Below are experts of layer 12 (counted from 0) of a mixture-of-experts language model. Rows are named router (the router's row for the expert), down (a neuron's output weights, with its number) and show model dimensions 0-127. Each number is 128 + 24 x the weight over its row's rms, rounded and kept within 0 to 255.
After each expert's rows: a language model's description of what the expert responds to. This comes from a sample of Wikipedia text that the model never trained on.

# expert 57
router [122 105 123 154 161 128 157 107 114 137  98 106 145 128 144 150 160 134 130 130  78 122 122  87 115 156 145 131 132 138 132 149 177  80 125 161 105 122 115 160 135 130  98 165 164 108 119 153 147  96 140 125 126 135 131 149  99 171 180  98 124 131 142 111 176  95 119 113 125 106 119 140 118 118 142 127 107 146 170 134  98 113 140 140 155 117 120 133 189 152 107 134 101 114 147  93 123 106 162 137 139 130  96 111 115 158  91 135 121 139 120 117 142 119 144  95 156 150 107 124 145 144 107 158  84  88  76 129]
down0 [102 139 100 121 155 100 125 126 125 126 104 118 136  79 128  80  71  88 193 100 130 124 123  82 154 123 107 110 115  97 101 136 107 138 122 143 152  98 145 151 149  79 101 132 108 127 142 132 125 135 114 121 146 168 144 119  79 108 154  67 142  70 122  96 145 142 156 123 107 114 128 145 102 131 110 132 167  81 118 140  95 194 127 169 123 130 129 132 135 124 150 117 125 116 100 129 152 145 163 135 124 126 100 123 153 123 155 127 164 157 107 133 123 115 158 139 176 164 110 144 111 142 169 129 171 108 116 148]
down1 [172 129 147 147 125 124 129 122 120 141 124 118 102 123 150 153  99 119  99 120 130 143 121  82 107 160 123 131 192  95 127 125 123  83 129  98 126 127  71 147 115 111 108 133 110 119 152 114 135 146 134 132 178 140 133  82 117 143 152 118 158 124 146 108 100 146 132  99 113 142 153 147 148 192 150 134 142 133 166 139  97 131 128 117 118 154 142 113 134 107 142 128 141 145 138 116 130 150 138 137  86 106  97 127 159 106 125  95 146 109 136 120 107 166  99 136 101 103 148  99 111 165 153 109 159 130  91 148]
down2 [116  94  92 136 157 116 123 132 112 132 148  87 123 139 162 116 170 136 140 126 148 112 101 114 145 102 160  97 131  82 142 153  97 128 131 148 173 180 137 105 129  89 113 169  78 117 164  87  80 103 120 119 162 113 155 148 103 113 130 138 104 103  95 135 151 146 145 155 124 103 132 130 168 144 151  90 110 144  69 128 118  84 170 144 123 126  82 142  96 137 130 110  97 103 174 115 119 116 130 126 160 149 146  78 142 151 122 122  93 107 116 158 102 131  80 138 123 107 100 122 151 159 112 140 117  88 124 155]
What it handles: Digits in tables and lists, especially final year digits like 2003, 2014–15, ranks, and month names like July, November.

# expert 9
router [ 95 110  88 151 161 143 131 139 105 141 109 110  96 141 131 139 168 156 139 147 107 145 152  92 113 124 164 103  93 126 151 158 142 101  90 113  83 140  99 140 144 117  64 186 141 134 127 157 154  81 143 138 162 134 130 155 109 103 173 109 127 108 160 136 155  97  96 110 111 137  83 136 137 134 131 119 114 170 120 163 147 113 151 167 132 128 116 117 172 138 100 147  66 140 131  99 128 110 138 123 137  95 127 121  99 157  94 113 137 159 154  91  77  78 142 136 159 154 106 134 117 141 131 146 108 120 111 120]
down0 [110 156 111 119 119 113 176 140 148  96 150  99 142 156 138 148 102  79 108 143 175 116 157 107  90 122 111 136 101 138 148 143 173 156 142 137 157 146 147 168 156 132 130 194 105 145 107 142 127 116 113 111 150 128 121 155 132 158 118 107 114 131  91 120 141 148 121  96 111 142 127 129 157 180  89 133 104 149 123 125 133 104 132 116 122 137 122  95 110 110 168 138 126 140 140 103 157 141 128 142  98 147 172 133 148  92  96 128  94 172 143 127 144 116 130 133 132 106 159 102  90 132 164 137  96 136 136 164]
down1 [140 125 132 162 112 139 116 120 138 171  99 104 132 146 118 119 141 133 152 121 119 114 167 117 145 133 102 167 157 104 133 164 138 131 137 151 126  87 153 104 139 145 113 102 147 102 115  96 154 116 127 146 114 136 129 134 101  58 129 119 129 118 109 112 193 128 165 114 161  99 157 117 147 126 154 134 163  91 166 134 103 114 110 136 111 124 118 164 139 113  89 126 139 168 141 115 142  74 107  79 116 104 122 125 126 134 127 128 141 101 130 161 160 139 140 143 125 122 116 156 152 124 111 179 126 154 155  91]
down2 [143 148 131 139 114  85 155 129 116 106 144  89 160 120 145 121 180 110 125 143 140 133  90 100 122 109 119 104 104 114 122 118 138 111 120 125 143 155 144 106 188 116 152 137  81 117 130 135 133 117 111 143 141 173 142 142 122  45  79 152 136 159 123 126  76 130 110  87 141 158 157 128 119 136 152  97 140 139 158  99 125 138 158 118 172 148 117 145  91  96 186 136 131 156 118 126 118 147 148 110 176 134 174 104  93  83  92 133 135  88 160 163 129 140 154 109 146 114 157 154 126 124  95 112 106 113 139 132]
What it handles: Later digits in coordinates, codes and measurements in infoboxes, plus line breaks and units like °, ′, km, lb.

# expert 25
router [102 136 140 138 162 151 148 137  94 146 111  90 132 171 135 156 123 155 139 135 124  91 140 103 123 176 132 146 100 138  95 141 138  88 116 150 106 114 138 157 112 107  75 123 153 141 102 151 119 128 107 138 162 133 167 150  84 117 148  82 129 128 132 151 112 101 107 119 134 109 113 109 127 119 108 149 106 143 144 140 148 121 127 157 127 147  89  87 176 146 155 150 107 142 148  96 127 121 130 125  94 157 136 145 136 158  89 112 150 106 112 134 133 130  79 171 130 169 107 134  95 127 140 164 136 136 103  62]
down0 [141 170 157 145 155 147 114 121 177 162 120 165 153  91 151 134 113 153 109 150 131 143 137 112 166  74 171 142 151 142 158 135 106 133 152 121 132 148 140 147 138 120 108 152 145 124 118 140 132 134  79 125 163 123  82 120 126 105  97  84 134 113 145 157 146 140 141 100 120 136 118 150  93 104 150 136 156 101 142 131 112 100 109  95 148  99 124 133 126 163 123  94 119 113 126 151  92 117 123 129 116 126 105 166 132 145 125 124 120 130 116 168 152 167 121 112 158 115 139 118 213  82 125 134 145 173 149 118]
down1 [179 113 162 126 129 108  89 132 122 128 164 112  67 104 102  81 141 124 159 152 113 114 153 127 128 146 128 123 165 116 135 113 156 127 155 136 157 125 133 169 111 142 149 127 154 126 136 129 140 124  92 181 148 143 161 120 156 125 138  91 126 114 153 153 134 110 160 107 157 125 168 139 167 137 144 146 135 200 136 182 120 147 133  87 153 143 171 127  91 120 160 142 138 130 112 125 118 131 191 124 143 174 139 129 143 107  56 141  99 138 129 175  87 107 108 126 133 131 157 164 109  98 145 129 105 145 144 112]
down2 [108 174 148 108 109 120 141 166  95 171 151  99 148 139 125 145 135 107  98 145 119 116 141 101 102 156 115 121 133 145  96 106 121 102 113 124 144 148 119 125 138 117 143 159 114 135 102  99 124 136  82 152 132 126 169 113 169 148 155 122 116 126 158 136 173 168 114 139 121  94 146 134 134 133 118 153 109 168 112 160 146 140 117 120 133 122 149 157 105 117 129 101 114  94 112 132 161 139  80  91  60 114 128 113 139 131  90 104 167 128 154 141 141 174 159 145 108  79  63  63 107 138 115 123 149 136 102 162]
What it handles: Last pieces of foreign place and personal names and suffixes, such as -ić, -ville, -ka, -ski, -ensis, before commas or brackets.

# expert 42
router [105  98 135 149 145 124 164 169 110 108 113 100 119 139 133 132 138 158 114 147  81 120 116 130 120 148 123 106 140 135 128 161 157 117  68 141  85  84 131 145 156  97 116 148 163 129 125 132 155 117 130 143 150 109 156 150  96 129 143 136  64 119 147 152 117  86 124 120 144 110 119 157 112 141 124 121  96 149 121 146 133 100 113 117 144  71 127 126 121 133 126 168 118 137 113  99 177  85 135 106 128  94 132 138 117 131 124 150 119  96 142 137 147  95 122 170 142 158  90 109 135 120 124 142  87 123  98 137]
down0 [167 130 135 150 103 147 133 144 147 124 143  98 147 149  67 172 122 142 121 136 113 123 116 116 129 106 163 151 111 123 109 109 158  81 125 142 156 176 139 137 135 106 145  97 115 106 146 130 132 122  81 140 102 104 154 172 141 146 150 143 143 107 119 118 134 145 170 137 108 114  94 138 110 101  90 101 181 159 101 110 149 137 121 122  87 120 164  98 144 123 140 136 150 125 102 115 156 135 160 103 101 134 109 137 147 149 116 138 154 130 115 135 115 173 122 124 130 115 143 148 111 141 136 178 132 108 128  88]
down1 [148  99 153 117 144 129 146 135 116 136 131 140 125 131 119 116 148 139 154 141 136 122 121 145 148 147 149 148 112  79 139 146 131 122  70 162 122 103 153 134 150 153 158  93 154 109 142 100 156 118 103 156  99 145 169 120 125 132  97 171 115 121 128 139 172 106 139 119 127 144 102  85  95  97 108 142 127 128 140 122  92 114  88  87 134 103 149 120 145 122 133  99 116  90 143 123 124 160  69 144 117 115 114 118  88 116 135 106 109 104 105 162 136  90 134 156 116 101  79  87 111 114 105 114  97 115 169 117]
down2 [137 133  82 152 111 121 121 100 133 117 121 118 169 122 129 145 100 130 140 150 104 147  95 122 137 129 148 133 152 104 114  95 164 130  86 125 119 124 121 153 112 125 134 139 130 119 161 144 119 173 105 147 156  97 129 106 155 145 101 126  75 163 113 103  88  88 137 134 152 113 129 151 131 141 118 131 117 129 121 119 187  92 123  94 131 112 116 127 113 165 150 121 168 114  61 163 130 168 133  93 103 121 142 102 128 129  51 129 124 137 101 112 157 126  98 106  99 104  95 129 144 102 152 116 108 100 125 143]
What it handles: Tokens in tables, especially St (Saint, Street, Stage), column headers like Pos, Apps, Votes, Candidate, and position codes MF, DF, FW.

# expert 22
router [138 123  90 121 126 151 127 112 132 143 150 115 151 116 131  96 177 151 138 156 115 121 134  95 129 156 130 112 144 139 137 154 154 121 128 110 131 139 136 167 153 101 111 175 167 115  90 144 167 105 103 154 139  86 114 145 101 139 135 122  76 110 140 152 126  73 106 146 147 152  73 195 129 103 104 101  69 136 144  84 151 128 135 107 126 110 102 120 141 130 122 117 140 138 128  95 132 142 127 126 140 119 115 144 100 141  85 152 121 169 145 131 102  87 114 139 159 103 118 112 110 134  94 159 138 130 131 147]
down0 [ 68  97 107 116 119  96 108  84 104 130 137 135 115 134 108 163  95 173 161 115 164 120 162 154 101 118  84 123 207  52 133 115 134 157  94 129 118 118 119 156 107 108 145  76 113 171 171 104 152 143 154 119 107 159 124 147 123 146 121 113  89 122 149 123 136 130 165 129 142 122 112  80 172 103 125 169 129 134 145 151  87 135 159  74 125 115 115 120 116  99 119 128  99 130 112 124 129 151 166 100 131 150  81 111 171 149 110 101 160  69 133  91 110 128 137 137 145 119 116 108 110  86 138 129 171 146 105 101]
down1 [117 123  91  78 124 136  95 153 148 141 178 100 163 120 154 123 124 125 161 113 113  92  89 118 166 127 151 127 126  93 105  67  81  83  88 137 125 165 160 155 125 134 113 118 136 120 125 124 112 114 114 133 106 124  84 114 143 123 125  74 132 150 126 111 114 138 119 120 136 131 112 166 118 106 143 166 145 123 126 108 143  93 144 102 156 175 155 111 165 118 151 158 135 135 177 146 150  77 133 123 133 138 148 114 109  82 118  85  88  91 127 133 123  96 148 121 102  91 107 165 177 100 124 133 125 141  95 122]
down2 [144 143 138 131 160 109 107 115 114 135 130 150 143  69  90 124 140 160 107 145 144 143 154 122 153  74 139 121 109 124 141 103 120 160  73 135 152 113 158 164 141 188 134 133 101 159 126 161 139 121  93 116 130 105 144  72 119 138  79 159 148  92 107 110 138 130 141 108 105 135 168 147 104 127 149 152 121 171 119 152 169 150 152 105 121 138 152 170 156 111  85 174 125  87 174 105 105 133 112 141 125 137 144 121 119 150 117 139 106 147 111 142  76 102 109 144 115 156 147 114 138 120 130 105 120 142 132 158]
What it handles: Prepositions like in, of, by, between, among, during that follow a noun or verb and come before the or a.

# expert 3
router [101  98 105 126 146  84 114 117 118 155 117 136 136 108 128 119 103 181 141 118 107 135 129 133 110 169 156 132 136 134 112 161 118 102  89 147 101 147 149 175 169 136 134 122 145 128 120 141 118  88 118 184 146 104 161 178 107 170 156 110 109 118 147 136 142 150  78 151 153 164  76 149 113 147 101  73 104 161 106 102 131 132 162 180 139 121 118  89 104 126 118 115 154 123 133  94 103 140 135 153 158 113 124 130 105 127  98 148 118 119 116 104 114 140 137  65 165 132 143  92 122 141 117 163  98 121 121 123]
down0 [108 131 108 147  78 189 143 127 151  92 147 105 108 115 140 129 151 115 140 114 114  79 107 131 146 156 164 157 175 155 106 180 116 123 112  90 153 140 135  98  93 142 133 140 114  96 135 155 121  96 111 118 131 107 153 125  99  76 102  81 104 153 155 109 161 158 108 128 163 145 118 146 112 136 157 140 138 166 132 133 119 153 137 115 144 110 102 146 140 136 109 155 154 147 164 140 123 118 122 126 109 125 121 104 111 136 137 115 112 144 158 165 133 171 148 134 114 114 134 152 117 152 140  82 160 112 144 164]
down1 [123 119 102 102 114  63 129 141 100 125 109 111 132 118 112 125 106 100 129 165 112 130 155 139 132  52  90 143 114 123 163 141 134 159 115 117 120  64 131 139 112 119  98 142  90 120 154 107 151 161 136 130  98 138 135 116 136 116 136 133 152 139 101 119 137  85 148 101 142 135 200  83 144 131 144 130 157 116 138 105  84 134 121 137 129 150 111 165 152  85 187 176 150 119 141 132 158  99 136 114  97 111  97 145 122 155 135 162 141 169 102 131 183 110 157  74 110 116 137 141 160 110 107 127 118 153 155 125]
down2 [ 98 111 143 135 156 160 129 162 134 174 108 159 124 133 140 129 177 103  89 110 165 135 116 122 154  98 123 118 164 151 139 140 172  94 114 137  91 151 100 109 155 139 129 109 149 151  82 130  82 118 127 148 111 188 141 102 155 115 115 149  98 112 146 140 119  90 148 154 123 122 125 117 162 110 134 130 136 113 152 153 125 167 118 111  82 117 131 132 191 132 111 125 116 136 132  92 164 128 102 109 126 117  96 134  93 104  87 138 111 166 161 120 154 144 138 159 164  69 135 150 144 107 126 119  89 121 141 133]
What it handles: Digits inside years and quantities, especially the second or third digit of years like 2008, 1986, and spelled counts like eight, ten.

# expert 4
router [109 113 120 151 157 142 128 156 102 129 127 120 115 106 142  78 126 160 143 168  85  94  94 130 109 191 126 125  86 150  75 152 149  75 138 152 105 122  97 167 120 114 115 132 159 137 130 165 118 110 137 153 167 117 160 140 109 121 139 107 122 130 178 140 124 110 128 149 148 121 114 107 124 144  92 117 119  86 119 185 128 105 155 125 134 134 102 108 113 168 152 127  95 135 156  96 153 130 116 130 131  93 123 139 121 148  88 108 114  90 140  84 117 112 125 132 132 174 118 142 155 139 122 142  84 110  69 106]
down0 [193  75  74  86 104 133 159 106 123 156 167 112 137  99 126 146 111  75 120  89 168 137 171  82 119 109 133  92 139 156 108 119 163 145 141 117 145 129 128 137 135 153 132 127 142 117 114 162 126  80 137 174 130 151 156 170 128 135 142 109 109 122 155 128 127 101 109 167 170 114 144  85 117 116 139 116 138 120 144 104 100 116 136 131  98 125 100  77 139 113 141 106 151 134 136  99 129 129 145  83 126 160 116 154 137 105  66 147 128 107 164 161 131 145  93 148 168 120 118  97 135 111 138 134 161 152 171 103]
down1 [101 134 139 111  87 147 121 160 156 122 136 121  98 128 128 119  99 146 139 145 134 175 107  97 145 115 134 152 126 108 132 129 124 104  96 114  98 105 156  96 140 153 119 175 116 108 130 141 133 146 166 151 147 122 115 162 119 146 108 116 110 130 144 127  98 129 135 112 133 142  80 116 103 100 130  90 123 165 173 126 107 101 101 121 126 138 113 153 149 130 118 114 112 131 112 162 109 125 130  95 145 123  97 142 183 125 137 146 129 112 111 159 110 162 185 120 145 114 111 106 100 126 136 146 133 143 148 120]
down2 [101 159 170 130  75 122 115 129 145  99 121 121 135 120 117 149 146 161 109 103 167 130 103 167 104 156 101 144 125 135 123 119 151  95 134 136 108 123 109  92 108 129 133 150 157 134 136 101 112 126 134  66 108 138 182 117 135 123 136 137 143 157 150 112 154 150 130 112 145 142 152  60  76 153 134 151 154 119 104 147 156 125  97 131 131 118 145 146 128 149 131 125 115 101  87 124 118 126 144 130 110 162 113 159 112 141 121 156 128 138 122 109 153 109 119  95  82  95 123 146 129  73 118 121 111  92 102  96]
What it handles: Final pieces of personal surnames and place names, such as -son, -ton, -ford, -ville, -shire, -ley, plus whole names like Thomas, Smith.

# expert 61
router [125 123 132 127 116 131 104 129 100 120 152 124 136 135 156  91 122 173 116 137  90 148  93 106  78 168 135 119 148 127 129 159 149 103  97 176 147  98 108 165 137 133 122 120 155 111  82 135 122 119 135 150 182  96 151 147 117 115 170 110  99 128 164 151 106 110 143 158 137 159 140 143 136 137 115 112 105 112 105 149 143 110 132 144 135 138 108 158  70 181 101 121  96 127 148 118 138 103 149 120 149  97 130 138 113 150 100 109  97 122 133  84 105  91 121 155 132 160 144 120 126 118 107 118  91 114  75 135]
down0 [ 86 109 109 178 135  90 103 165 139  88 142 133 116 123 127 117 162 173  82 116 107 121 133 121 164 155 123 131 129 143  85 125 120  94 127 168 146 164 128 132 116 145 118 128 169 109 139 168 148 111  95 140 143 110 126 125 161 129 126 109 119 133 126 177 130 153 136 120 155 149 129 116 118 145 150 173 148 126 144 156 104 133 134 113 164 117 122 181 170 126 142  88 125 102 103 110 147 140 152  84 145 154 140 164  92 174 146 102 107 138 117 104 116  93 118 117 106  94 108 134 122 110 146 158 134 141 142 100]
down1 [140 141 110  91 124 124 168 126 138 137 164  74 132 105 124 133  98 124  85 112 135 113 147 120 153  99 149 118 161 139 139 137  81 112 167 153  95 125 147 197 114 117 144  97 108  98 125  92  84 106 132 114 120 124 160  99 147 119  98 107 128 119 113 106 127 110 177 130 143 163  62 131 149 112 156 111 129 158 137 127 120 139 114  99  99 135 136 139 140 129 131 131 184 148 114 150  89 107 116 111 154 166 111  80 112 116 159 113 166 119 118 119 176 109 125 147 159 142 127 162 125 131 149 138 125 133 139 137]
down2 [ 82 102 146 149 111 141 105 134 142 114 135 153 144 122 100 126 168 124 145 120 172  95 158 105 111 138 145 177 151  94 133 146 162 143 127  86 104 101 124 127 122 136 163 146 102 182  91 133 139 152 148 127 103 132 134 112 124 162 135  96 158 108 165 181 128 181 139  96 116 112 151 116 138 145 129 155 142 137 167 161 137 126 123 110 105 112 123  71 100 144 130 141 103  96 103  96 127 142 169 104 167 130 125 148 105 148 129 114 147 102 124 117  99 138 115 117 122 155 115 127 133 113 162 132 136 128 114 124]
What it handles: Personal first names such as John, George, Peter, Joe, Thomas in cast lists, tables and prose, plus kin words like son, father.

# expert 58
router [125 114 138 104 160 106 148 107 114 104 131 158 162 118 141 130 106 134 140 148  77 116 156  99 153 141 158 136 118 146 114 170 166 104 155 134  86 134  99 130 169  99 131 174 139 121 120 186 150 132 158 124 152  73 163 139 102 122 151  74  93  67 143 143 158 124  90 125 130 138  85 158 129 158 100 146 125 151 143 119 141  93 109 110 132 159  94 127 110 119  81  99  93 113 157  78 133 116 146 133 157  69 114 169 118 124 141 114 131 128 130 103  83 116 130 133 146 144 134  97 121 135 147 169 126 127 103 109]
down0 [121 133 146 133 143 133 145 119 155 157 122 119 168 129 140 136  77 109 117 138 172 109 120 159 117 156 124 107 124 153 155 135 160 113  97 148 132 132 127 142 116 138 159 151 119 125 130 135 152 132 148 137 122 148 112 137 124 109 140 183 103 151 110 112 135 156 156 136 133 141 104 147 152 115 149 168  81 165 123 102 163 183 119 101 118 109 134 143  95 152 143 145 148 104 126 140 108 111  75 138 147 126 172 129 112 145 120 132  88 147 135  90 130 113 102 143 151 142  99 137 119 129 127  77 155 153 138 127]
down1 [102 154 115 125 153 106 156  97 129 126 117 142 108 137 152  83 123 126 129 124 145 164 150 115 181 148 146 152 151 125 141 139 135 111 131 101 120 116 119  75 114 170 122 156 159 128 117 173  88 121 158 150 146  98 131  92 105 128 165 135 141 101 165  95 148 129 156 111 162 145 162 126 105 136 139 127  85  96 126 116 130 138 124 154 162 136 143 163  81 138 158 135 116  87 101 142 149 115 115 159 113 174 104 127 138 128 119 179  87 101 123 116 141 116 148 103 142  86 108 115 134  93 101 115 137 126  87 130]
down2 [107 150 103 137 102 130  98  81 125 158 172 138 124 129 120 121 124 142 165 113 124 123 127 152 132 176 147 172 150 145  87  96 190 162 172 118 149 155  92 140 120 109 147 183 160 127 118 107 159 131 112 115  94 137  97 111 136 123 150 140 109 162 119 106 171 137 154 130 148 133 132 138 126 131 141 125 156 133 114 119 143 135 126  66 110 163 116 123 116 113 137 135 129 138 107  87 176 130 113 152 116 131 143 134 120  99 146 109 155 115 124 141 136 149 117  96 175  87 128 120 107 114 127 149 131 137  60 125]
What it handles: Verbs and verb endings in running prose, such as had, could, took, went, and -s, -ing, -ed, as in pokes, looking.

# expert 43
router [123 112 151 153 152 163 140 115  62 164 133 144 135 121 141 108 169 151  97 144 132 155 137 118 113 146 146 120 143 100  96 162 161 124 110 141 112 119 118 138 156  96 115 185 159 132 138 157 128 124 130 184 167 113 121 167 104 131 141  82  77  84 116 163 137  69 133 115 119 128  80 174 125 151 113 148 116 178 127 134 153 108 129 138 133 112 116 154 154 161 144 117  92 150 140 126 118 109 137 142 122 146 136 140 105 141  89 159 170 125 121 136 122  98  98 146 116 130 125 102 130 116 116 155 101 119 117 113]
down0 [116 121 142 104 146 124 147 152 126 125 116 143 162 142 150 160 177 152 105  68 138 169 205  97 112 105 144  79 182 143 128 142 100 102 114 178  74 119 131 116 143 120  95 117 112 103 149 124 136 110 115 139 144 129 100 133  65 129 158 136 128 117 136 118 166 121 140 125 133 163 113 151  91  89 150 126 120 131 133 107 138 148  96 134 108 106 117 147 130 142  88 132 146 120 158 150  98 106 149 153 165  68 153 127 118  74 132 138 126 135 131 134  59 152 109 112  40 154 147 122 141 148 149 122 128 129 152 134]
down1 [140 145 155 169 140 172 120 117 119 156 137  84 146  98 140 170 137 153 137 108 167 114 130 122  78 124 168 141 109 145 124  83 122  90 101 103 124 129 122 119 140 167  82  98 177 121 118 120 129 167 133 106 128  96 126 126 143 144 122  78 165 113 156  91 124 128 130 158 147  97 133 153 150 123  90  95 104 104 127 101 108 144 134 141  94  77 120  98 136 107 115 147 116 118 158 124 140 131  95 149 110 142 148 157 121 148 108 151 153 156 136 108 151 147 121 135 108 140 142  82 121 103  94 120 116 116 152 177]
down2 [139 143 120 172 165 107 107  99 143 113 165  86 149 155 144 156  92 147 139 131 124 132 117 116 118 147 128 130  88 129 129 142 112 117 153 150 123 124 130 124 119 154 173  89 115 121 162 110 131 116 110 147 112 146 129 133 133 126 147 181  75 114 138 122 109 143 142 131 105 159 161 100 106 146 112 108 166  98 116  90 114 158 100 171 158 113 155 120 104 114 108 127  80 114 137 104 165 159 120 116 116 134 123 160 163 107 149 156 129 112 152 135 126 115 152 151 148 141 104 117 133 163 151 106 148 111 119 150]
What it handles: Prepositions to, of, from, in, at, between, near, often inside titles or locations, as in "Live from Damascus", "Lamb of God".

# expert 52
router [107 130 107 162 157 125 141 131  83 134 127  92 131 170 124 103 149 155 142 150 152 149 103 115  97 151 181 103 141 156 176 152 197 108 128 166 123  99 147 141 114  82 116 135 161 134 114 147 148 116 145 166 157 107 164 158 100 108 137 140 126 124 171 134 149 111 131 114 103 142 131 118 137 139 111  73 115 124 110 125 113  88 136 139 139 157 101  71 110 155  87 186 101 137  79 115 152 116 131 124 143 118  97 107  91 141  96 155 106 124 146 133 145 131 137 167 129 162 108 131 145 143 152 109 131 114 132 139]
down0 [112 165 137 120 151 107  85 182 130 121 117 133 121 135 111 147 135 134  88 152  98 117 138 113 113 166 115 135 113 128 139 114 145 119 136 167 129 148  98 111 151  72 113 107 165  90 162 177 144 141  91 136 126  84 111 132 139 114 147 157 119 123 118 161 130 105 152 129  93 154 136 104 124 116 151 113 108 103 138 100 141 117 104 133 119 140 127 142 100 126 130  96 109 104 147 156 108  92 105  98 134 161 141 113 149 112 126 117  97 142 162 154 117 140 124 164  85  91 101 151 146 127 138 121 156 191 183 166]
down1 [135 137 176 144 124 120 109 127 129  93 159 106 148 158 106 145  88 145 140 143 112 118 143 136 134 120 144 139 150 123 123  85 130 148 126 138  96 137 119 122 166 123 138 143 103 138 116 125  93 166 118  80 131 111 135 130 123 145 108 131 111 128 136 154 144 107  57  82 124 112  98 158 124  90 129  94  91 127 109 164 172 125 168 109 137 118 126 148 136 134 159 149 162 145 114 139 146 114 117 125  91  92 120 160 153 150 114 118 152 137 129 104 125 136  96 153 126  96 103 127 118 148  88 121 138 131  99 128]
down2 [159 131 139 113 132 130 145 117 146 112 134 159 161 165 109 113 129 132 127 139 118 141 189 125 112 119 142 134 107 111 145 135 138 151 146 161 139 104 106 129 122 108 142 113 144 122 135 124 140 149  96 123 134  99 154 117 145 105 118 150 110 139 105 125 106 160 105 123  95 117  94 108 129 120 133 114 127  99 118 111  98 179 133 141 111 138  75 135 125 137 128 149 132 155  85  77 108 132 153 130 172 114 121 100  98 123 158 160 163 104 138  86 154 126 108  98 148 191 110 144  97  87 149 117 137 105 117 125]
What it handles: Name pieces like al, ul, il, Mal, Kat, Ak in Arabic, Turkish, Pakistani and Indian names, such as Zulfikar, Akhalkalaki.

# expert 63
router [115 130 149 155 148 159  87 133 104 141 113 159  85 145 142 141 127 175 105 111  93 179 110 122 122 167 144 113 128 121 122 144 117 114 109 159  97 127 131 153 173 104 104 133 136 175 127 120 105 131 136 165 178 136 140 145  89 140 123 131 102 134 126 119 131  99  96 115  96  88  86 118 137 121  98  89 103 165 116 124 116 123 112 162 114 128 128 138 149 155 123 152 112 113 140 107 112 116 130 126 156  91 119 133 120 145  90 138 131 158  93 112 102  79 133  99 155 155 114 148  92 122 116 152 127 127 105 123]
down0 [120 113 149 125 131 121 133 125  98 136 118 140 140 106 134 123 103 145  92 119 135 123 111 150 120 152 116 126  87 125 163 152 145 209 128 120 113 115  91 133 130 108 113 125 126 112 152 124 126 167 124 150 164 115  88 113 124 108 106 108 170 115 130 117 132 100 101 129  79 120 158  91 154 135 139 148 136 116 157 163  96  97 152 125 134 114 131 180 120 100 134 153 149 121 141 134 120 132  82 115 132 132 105  95 119 142 166 154 137 110 112 154 150 143 126 107 137  98 193 144 143 143  95 136 124 153 113 148]
down1 [133 112 142 123  93 162 156 180 139 129 167 127 138 133 160 128 161 144 105 128 102 192 135 122 126 156 132 159 118 127 144 110  91 116 112 107 113 156 118 117 114 101 121 137 163 147 145 143 150  99  95 129  94  38 160 133 115 121 110  96 141 128  98  79 155 130 121  95 130 130 137 135 132  95 132 170 129 185 153 128 115 156  98 163 112  93 100 116 117 110  99 156 134 105 118 185 130 147 145 110  76 138 133 120 103 139 105  70 138 140  99 158  89 172 114 137 104 154 113 120 134 133 136 134 109 156 160 118]
down2 [112 122 123 113 150  94  97 133 125 157 104 103  80 116 130  73 134 143 104 131 145 149  92 144 103 127  60  89 173 139 195 123 133  97 137 136  98  75 163 138 137 133 102 146 144 151 131 109  98 140  83 140 112 132 108  84 144 140 139 120 128 139  92  79 122 131 146 127 131 141 166  88 138 107  80 124 120 123 115  97 143 146 167 101  98 166  98  90 119 106 146 108 146  91 114 117 151 126 133 112  85 166 135 137  97  84 129 118 117 121 119 128 109 111 101 124 138 131 155 126 140 127 131 119 161 120 151 130]
What it handles: Possessive apostrophes and s after names or nouns, like women's, Charlie's, plus possessive pronouns his, their, its, her.

# expert 49
router [ 85 150 133 130 137 116 128 117 122 133 134 149  98 154 151 105 140 202 123 175  72 141 126 113  92 163 100 121  90 107 115 121 129  97 115  98 107 123 134 135 144 135 139 192 163 121  97 152 116 124 145 149 143 105 188 161 113 138 136 114 102 116 134 105 161  84  75 123 138 134  54 106 126 123 108  80 112 154 125 145 156 103 143  90  94 128 101 152  87 153  95 161  88  94 134  92 150 101 155 145 121 134 121 115 112 165 130 143 127 103 120 160 113  96 112 119 133 122 135 141 149 125 119 150 110 111 117 147]
down0 [111 163 132 110 147 123 123 122 128 130 173  93 182 137  98 200 114 111 104 161 121 122 148 105 137 110 125 117 133 115 103 111  85 135 112 128 142 117 116 101 143  69 168 148 144 108 157 139 141 130 128  99 131 152  99 153 140 153 114 116 105 131 125 186 100 149 112 172 140 100 112 181 160 147 154 110 104  99 140 161 118 136 109 151 146  69 126 121 150 137 139  88 179 124 121 121 119 132 134 165  74 118 167 155  79 111 147 121 142 116 128 152 149 106 137 186 120  96 108  89 115 139 103 111 111 170  92 125]
down1 [144 145 152 108 152 134 121 112  98 128 144 108 114 115 186 109 105 130 121 171 145 131 146 100 107 103  97 134 128 126 119  99 134 114 145 127 132 120 152 126 109 113 118 149 133 121 140 118 153 150 125 174 127 131 146 148 137 176 121 126 126 129  80 151 104 131 169 150 184  85 142 106 175 149 176 122 138 128 157 120 115 140 160 157 112 146 104 149 126 157 170 119  93 101 117 107 106 123  93  78 148  92  80 190 119 128 129 126 103 144 125  88  89 110 115 163 142 113 130  93 144 128  84 183 150 134 140 112]
down2 [118 123 140 147 103  85 168 112 155 123 124 142 124 172 116 145 117 149 144 137  97  98  78 153 156 116 118 120  96 103 130 146 135 148  75 146 104 132 112 128 146  93 158 105 139 124  99 143 145 123 115  78 141 137 142 143 121  75 108 121  83 149 123 132 144 167 112 120 152 185 134 118 130 112 139 129 163 160 150 143 151 165 126 122 149 126 145 142 118 142  84 108 144 105 141 135 120 111 143 129 114 105 132  92 105 134 189 148 131 136 114 114 120 120 136 135 138 142 132  94  94  81 111 110 154  66  67  85]
What it handles: Standalone space tokens in tables and lists, placed right before digits, dates or currency signs like $ and £.